Below are experts of layer 6 (counted from 0) of a mixture-of-experts language model. Rows are named router (the router's row for the expert), gate (a neuron's input weights, with its number), up (a neuron's input weights, with its number), down (a neuron's output weights, with its number) and show model dimensions 512-639. Each number is 50 + 15 x the weight over its row's rms, rounded and kept within 0 to 99.
Before each expert's rows: "comes before" lists some tokens at least twice as common just after its tokens as in all text; "mostly gets" lists some tokens that are sent to it at least half of the time. This comes from a sample of Wikipedia text that the model never trained on. Tokens count by the router's weight.

# expert 3
comes before: " ", " |", "|", " |\n", ";", "–"
mostly gets: "%", " US", " States", " South", " North", " York"
router:44 60 69 40 53 76 53 66 33 52 21 36 50 45 63 49 47 46 48 43 35 62 42 37 46 75 45 14 50 56 21 35 71 56 41 47 01 29 80 41 14 56 55 36 63 67 39 59 55 35 44 61 38 60 44 50 31 75 53 41 54 38 48 42 66 46 54 19 38 45 52 54 38 41 62 59 48 47 41 45 52 45 49 37 52 69 26 52 41 44 48 17 37 43 66 64 78 69 46 58 19 65 45 53 78 57 54 27 68 57 51 53 57 37 46 39 65 82 56 46 58 60 35 40 48 67 56 44
gate0:60 32 63 52 24 60 39 62 47 54 72 51 30 62 43 47 36 59 63 43 27 24 58 69 48 44 51 15 53 31 48 26 43 59 61 39 75 51 45 41 52 58 35 48 65 58 66 67 38 45 37 64 51 56 54 31 99 53 65 40 58 58 46 41 15 52 75 39 34 25 56 50 55 38 51 52 59 58 69 39 50 61 47 34 82 26 51 62 31 47 15 65 39 23 34 38 79 49 39 54 07 34 56 56 43 16 44 86 70 29 45 49 75 56 44 60 31 70 70 82 55 58 25 62 64 24 42 59
up0:57 45 26 40 63 49 42 54 28 64 44 53 53 47 84 75 19 72 50 41 58 44 41 47 50 36 64 51 40 54 34 41 53 76 75 36 49 68 39 57 48 33 59 59 73 48 55 67 52 45 42 56 69 52 42 30 57 39 35 62 53 59 65 48 57 53 54 36 56 49 62 26 43 43 15 49 41 38 57 32 51 53 38 86 38 68 69 38 48 54 56 11 34 55 60 48 43 54 39 58 47 43 52 93 38 48 42 95 46 43 48 60 25 55 66 39 71 65 43 53 55 44 30 51 50 47 33 56
down0:53 44 48 38 46 65 35 71 25 46 67 54 25 45 63 62 50 79 56 53 28 38 50 39 51 68 64 49 66 20 51 32 14 67 41 44 41 47 48 43 47 47 54 54 61 41 37 40 80 21 34 78 50 28 42 45 55 69 61 26 79 55 29 41 22 43 69 84 62 48 50 50 49 23 41 68 39 71 46 28 39 30 57 65 47 49 23 26 53 62 37 58 52 44 42 55 70 59 34 43 09 45 43 57 63 65 28 54 60 56 57 36 41 63 66 36 29 44 88 52 70 34 32 56 31 58 61 53
gate1:40 37 35 67 73 31 58 51 79 36 66 39 44 34 45 47 29 44 51 35 98 25 91 54 61 32 61 58 65 51 41 21 48 39 39 56 63 52 53 74 45 47 81 35 66 43 51 66 61 54 69 35 57 09 33 36 49 17 50 52 47 56 80 70 42 72 52 42 52 55 43 44 42 45 56 49 39 55 67 49 36 61 40 54 72 57 63 41 67 45 57 65 20 40 40 46 47 76 73 77 34 26 66 41 40 56 33 58 40 41 49 34 49 54 36 18 57 71 42 37 75 36 67 29 58 47 30 39
up1:54 30 77 32 15 75 52 41 34 54 59 58 50 41 76 63 39 39 44 40 81 38 42 37 38 36 52 62 49 82 57 19 38 63 52 39 56 61 65 30 55 64 94 61 49 22 31 54 53 60 46 68 45 49 41 44 56 57 23 58 39 79 56 36 70 63 51 55 35 46 76 47 50 42 48 39 50 63 35 42 49 63 41 33 79 47 51 55 44 81 25 48 57 48 33 26 55 14 81 70 53 42 57 38 52 50 50 32 81 53 71 61 22 44 07 20 48 39 57 57 40 49 68 36 53 64 96 55
down1:86 43 60 52 49 58 53 52 63 61 38 74 46 66 56 47 56 62 62 44 49 38 48 35 60 42 52 55 68 54 81 56 50 70 42 43 57 44 67 72 37 43 43 39 48 44 59 67 78 58 37 54 70 67 83 55 79 28 20 57 32 47 59 43 72 49 32 65 38 62 52 70 62 32 45 15 56 49 58 60 34 74 66 25 45 62 59 51 33 73 61 41 68 48 35 30 79 32 56 72 54 70 67 26 44 32 44 48 59 63 53 37 07 63 35 63 45 61 63 53 48 44 17 39 44 69 63 51

# expert 1
comes before: "20", "19", "-", "18", "1", "2"
mostly gets: "′", "°", " July", "19", " January", "20"
router:54 42 41 45 69 60 50 50 70 47 35 53 36 52 32 39 59 47 80 54 52 36 57 70 49 54 49 43 36 25 41 37 41 48 59 48 73 54 52 47 18 44 61 40 54 45 60 63 68 61 42 42 53 81 56 52 57 22 55 67 52 24 59 34 48 57 11 59 43 71 42 72 79 43 34 43 74 13 36 44 51 34 42 64 56 48 59 41 55 54 47 76 43 66 21 45 55 35 65 34 57 54 36 43 37 34 62 35 32 45 59 51 49 43 59 54 38 71 56 53 39 76 62 81 48 55 54 49
gate0:59 43 57 41 43 33 54 21 38 60 47 43 71 30 56 52 67 63 59 31 50 54 51 54 58 22 38 50 46 38 61 41 43 27 67 62 44 51 51 47 38 79 28 53 82 45 27 50 51 48 53 50 50 52 11 43 46 53 12 49 47 83 68 56 35 27 56 41 42 40 42 37 57 50 23 35 19 60 32 01 38 48 37 72 29 55 52 51 34 38 57 44 35 40 58 55 19 42 62 41 61 45 52 50 68 91 68 47 39 54 45 54 43 58 49 60 65 52 59 65 56 52 35 46 61 52 15 42
up0:41 86 33 22 48 50 30 39 71 35 60 46 65 40 58 59 51 59 94 43 46 45 29 33 53 38 62 36 29 64 73 39 26 21 27 53 18 66 51 43 52 75 22 50 42 58 20 42 35 30 48 47 21 43 39 39 32 33 20 53 39 64 54 48 51 58 47 47 52 30 48 62 38 59 25 36 61 50 55 19 67 55 42 47 39 70 63 71 53 51 48 29 47 56 48 59 33 09 57 41 55 59 52 87 60 52 52 48 27 48 51 58 51 50 38 37 55 55 57 22 68 64 06 46 57 37 63 36
down0:72 48 36 40 52 12 56 60 71 58 39 31 42 47 47 54 39 38 25 31 24 80 53 65 32 28 47 57 70 23 66 50 27 39 70 30 62 54 32 47 55 51 50 51 57 30 66 10 46 54 45 33 41 30 44 44 92 45 60 30 50 73 32 45 59 70 48 27 48 47 51 69 42 56 36 69 17 07 48 40 50 37 47 62 37 77 47 54 38 14 54 33 58 63 69 31 13 67 51 60 46 57 44 49 30 61 38 39 57 23 31 39 37 77 64 56 72 57 47 65 82 65 45 44 48 41 44 76
gate1:51 34 54 57 51 33 44 57 59 50 73 44 60 45 50 49 54 88 33 58 41 37 43 45 49 55 54 24 38 80 33 64 56 21 61 27 63 28 63 67 51 46 47 32 48 49 70 52 50 38 53 41 43 64 50 37 40 57 41 72 54 46 57 83 15 85 58 21 24 45 36 65 45 42 36 62 49 50 21 55 72 40 60 48 45 62 41 42 56 74 41 72 39 14 66 63 78 56 37 46 54 16 58 17 57 41 82 52 49 57 25 25 81 43 65 37 65 44 46 54 52 65 12 53 36 38 32 64
up1:44 52 60 53 63 66 41 22 54 52 32 22 72 44 47 41 67 63 39 56 48 66 42 60 53 73 79 31 29 60 33 34 42 54 39 56 64 42 36 74 34 28 52 58 66 51 96 35 50 54 34 45 41 53 55 38 48 43 65 53 45 47 58 53 35 62 62 24 36 49 35 78 49 44 48 41 38 45 30 37 39 29 53 60 37 60 17 65 33 46 36 54 33 29 69 48 48 47 55 54 59 22 77 32 52 20 43 35 51 26 53 35 64 52 25 40 60 53 32 56 60 64 27 25 31 39 25 59
down1:61 58 40 53 55 24 56 63 46 46 43 58 77 65 13 39 38 22 36 59 53 57 48 29 43 60 40 34 85 42 38 29 44 37 66 42 43 73 45 65 72 49 60 51 47 37 41 38 44 52 73 41 47 64 32 38 51 23 35 48 42 42 35 32 61 51 48 48 59 55 61 58 25 19 11 47 34 45 41 51 21 57 66 49 69 40 45 47 38 48 56 60 15 39 28 41 49 44 36 39 55 34 50 45 37 28 44 55 53 35 34 70 33 68 70 42 71 42 45 79 21 18 64 58 35 61 50 31

# expert 0
comes before: " the", " a", " The", " \"", " his", " he"
mostly gets: " after", "\",", "),", " before", " when", " &"
router:46 25 47 63 49 45 72 74 39 42 75 71 33 65 35 13 28 53 69 66 37 57 61 63 69 42 51 58 65 58 58 57 32 20 33 40 55 50 31 75 67 48 43 38 51 85 42 28 34 64 53 55 67 39 64 68 37 26 62 67 72 62 57 51 55 63 63 60 46 45 73 65 42 46 78 34 64 18 31 47 61 46 39 68 42 34 60 43 48 35 28 85 92 41 30 46 56 47 46 24 40 55 36 54 47 76 57 43 73 69 55 59 45 45 38 66 86 56 47 42 43 33 56 46 31 52 47 47
gate0:57 60 50 78 43 42 65 46 57 24 37 70 48 44 44 42 56 45 49 48 47 59 74 52 34 41 36 66 50 29 57 29 52 57 54 61 54 63 66 57 64 81 76 63 43 18 47 69 50 58 72 43 60 79 32 72 40 30 23 60 17 35 64 46 56 61 47 41 87 26 26 20 51 33 56 58 68 62 30 32 52 75 40 53 67 60 48 35 88 47 53 71 34 66 50 05 31 53 45 56 35 65 30 49 46 42 49 99 65 80 85 48 54 43 26 44 64 43 40 40 65 64 34 62 46 47 39 60
up0:39 45 61 60 16 54 58 56 45 65 48 54 28 52 35 53 54 46 37 56 44 42 36 38 48 45 50 52 41 45 26 84 69 50 63 56 69 41 26 22 54 55 52 46 73 35 61 53 41 25 36 32 62 59 46 37 72 39 61 63 25 49 44 58 09 64 41 46 26 36 30 39 36 29 32 31 49 76 31 48 69 52 62 53 48 43 58 50 50 47 60 63 70 40 57 33 51 46 58 21 64 62 43 53 48 44 25 48 31 45 90 60 61 57 44 58 81 41 48 52 54 24 46 45 45 54 75 30
down0:49 51 77 44 59 61 55 73 39 62 63 47 69 52 64 51 53 62 54 58 66 30 26 27 74 62 40 42 54 41 72 45 33 27 31 43 34 50 52 55 52 50 47 49 45 50 78 57 37 38 46 34 40 36 72 42 39 37 43 54 46 41 99 49 71 46 73 56 62 59 46 29 44 26 59 62 31 29 66 36 48 70 48 52 77 34 34 59 45 61 30 06 58 52 45 31 49 37 50 43 52 60 68 55 60 46 32 48 56 52 59 42 59 41 15 42 49 55 27 11 44 61 68 53 44 33 46 40
gate1:40 56 40 60 56 51 35 34 30 72 40 32 28 39 44 63 41 63 64 59 26 26 47 54 50 47 58 66 38 58 39 71 67 56 32 48 20 44 51 64 37 56 61 58 42 52 46 73 37 63 59 45 75 21 32 51 49 51 46 34 49 63 40 40 63 52 31 30 39 65 77 49 55 48 45 44 14 69 59 44 50 35 27 63 43 35 53 33 62 54 40 53 69 33 30 60 40 67 52 40 60 47 38 60 87 59 36 51 43 63 42 43 38 55 45 60 27 45 35 68 30 38 40 31 62 35 45 66
up1:56 83 54 61 45 53 61 38 45 42 64 55 44 52 55 59 45 85 74 58 36 65 64 40 54 30 55 22 55 36 65 33 45 43 22 33 53 73 58 52 50 52 56 58 50 40 50 81 41 57 68 59 64 39 32 37 62 61 42 36 69 47 46 40 40 26 69 50 68 47 65 39 51 31 57 55 33 30 40 62 75 54 31 41 55 51 31 65 35 46 52 46 56 21 42 66 51 55 99 57 38 64 61 60 49 50 57 63 40 52 51 64 49 40 67 52 25 65 49 62 61 74 53 69 64 42 45 58
down1:58 85 44 60 75 48 51 77 35 28 71 25 68 53 66 51 54 36 56 43 47 62 54 47 31 64 27 62 83 60 62 40 71 71 61 69 51 59 40 43 85 59 53 80 47 24 51 53 49 59 62 69 32 43 54 51 75 55 93 45 84 57 72 64 42 64 47 47 21 57 75 50 31 24 48 58 33 59 57 45 65 39 49 43 37 54 71 56 51 55 47 45 32 57 35 42 40 27 47 40 68 82 41 53 54 48 34 36 51 50 43 51 53 60 52 66 36 34 61 31 52 26 62 59 17 65 65 60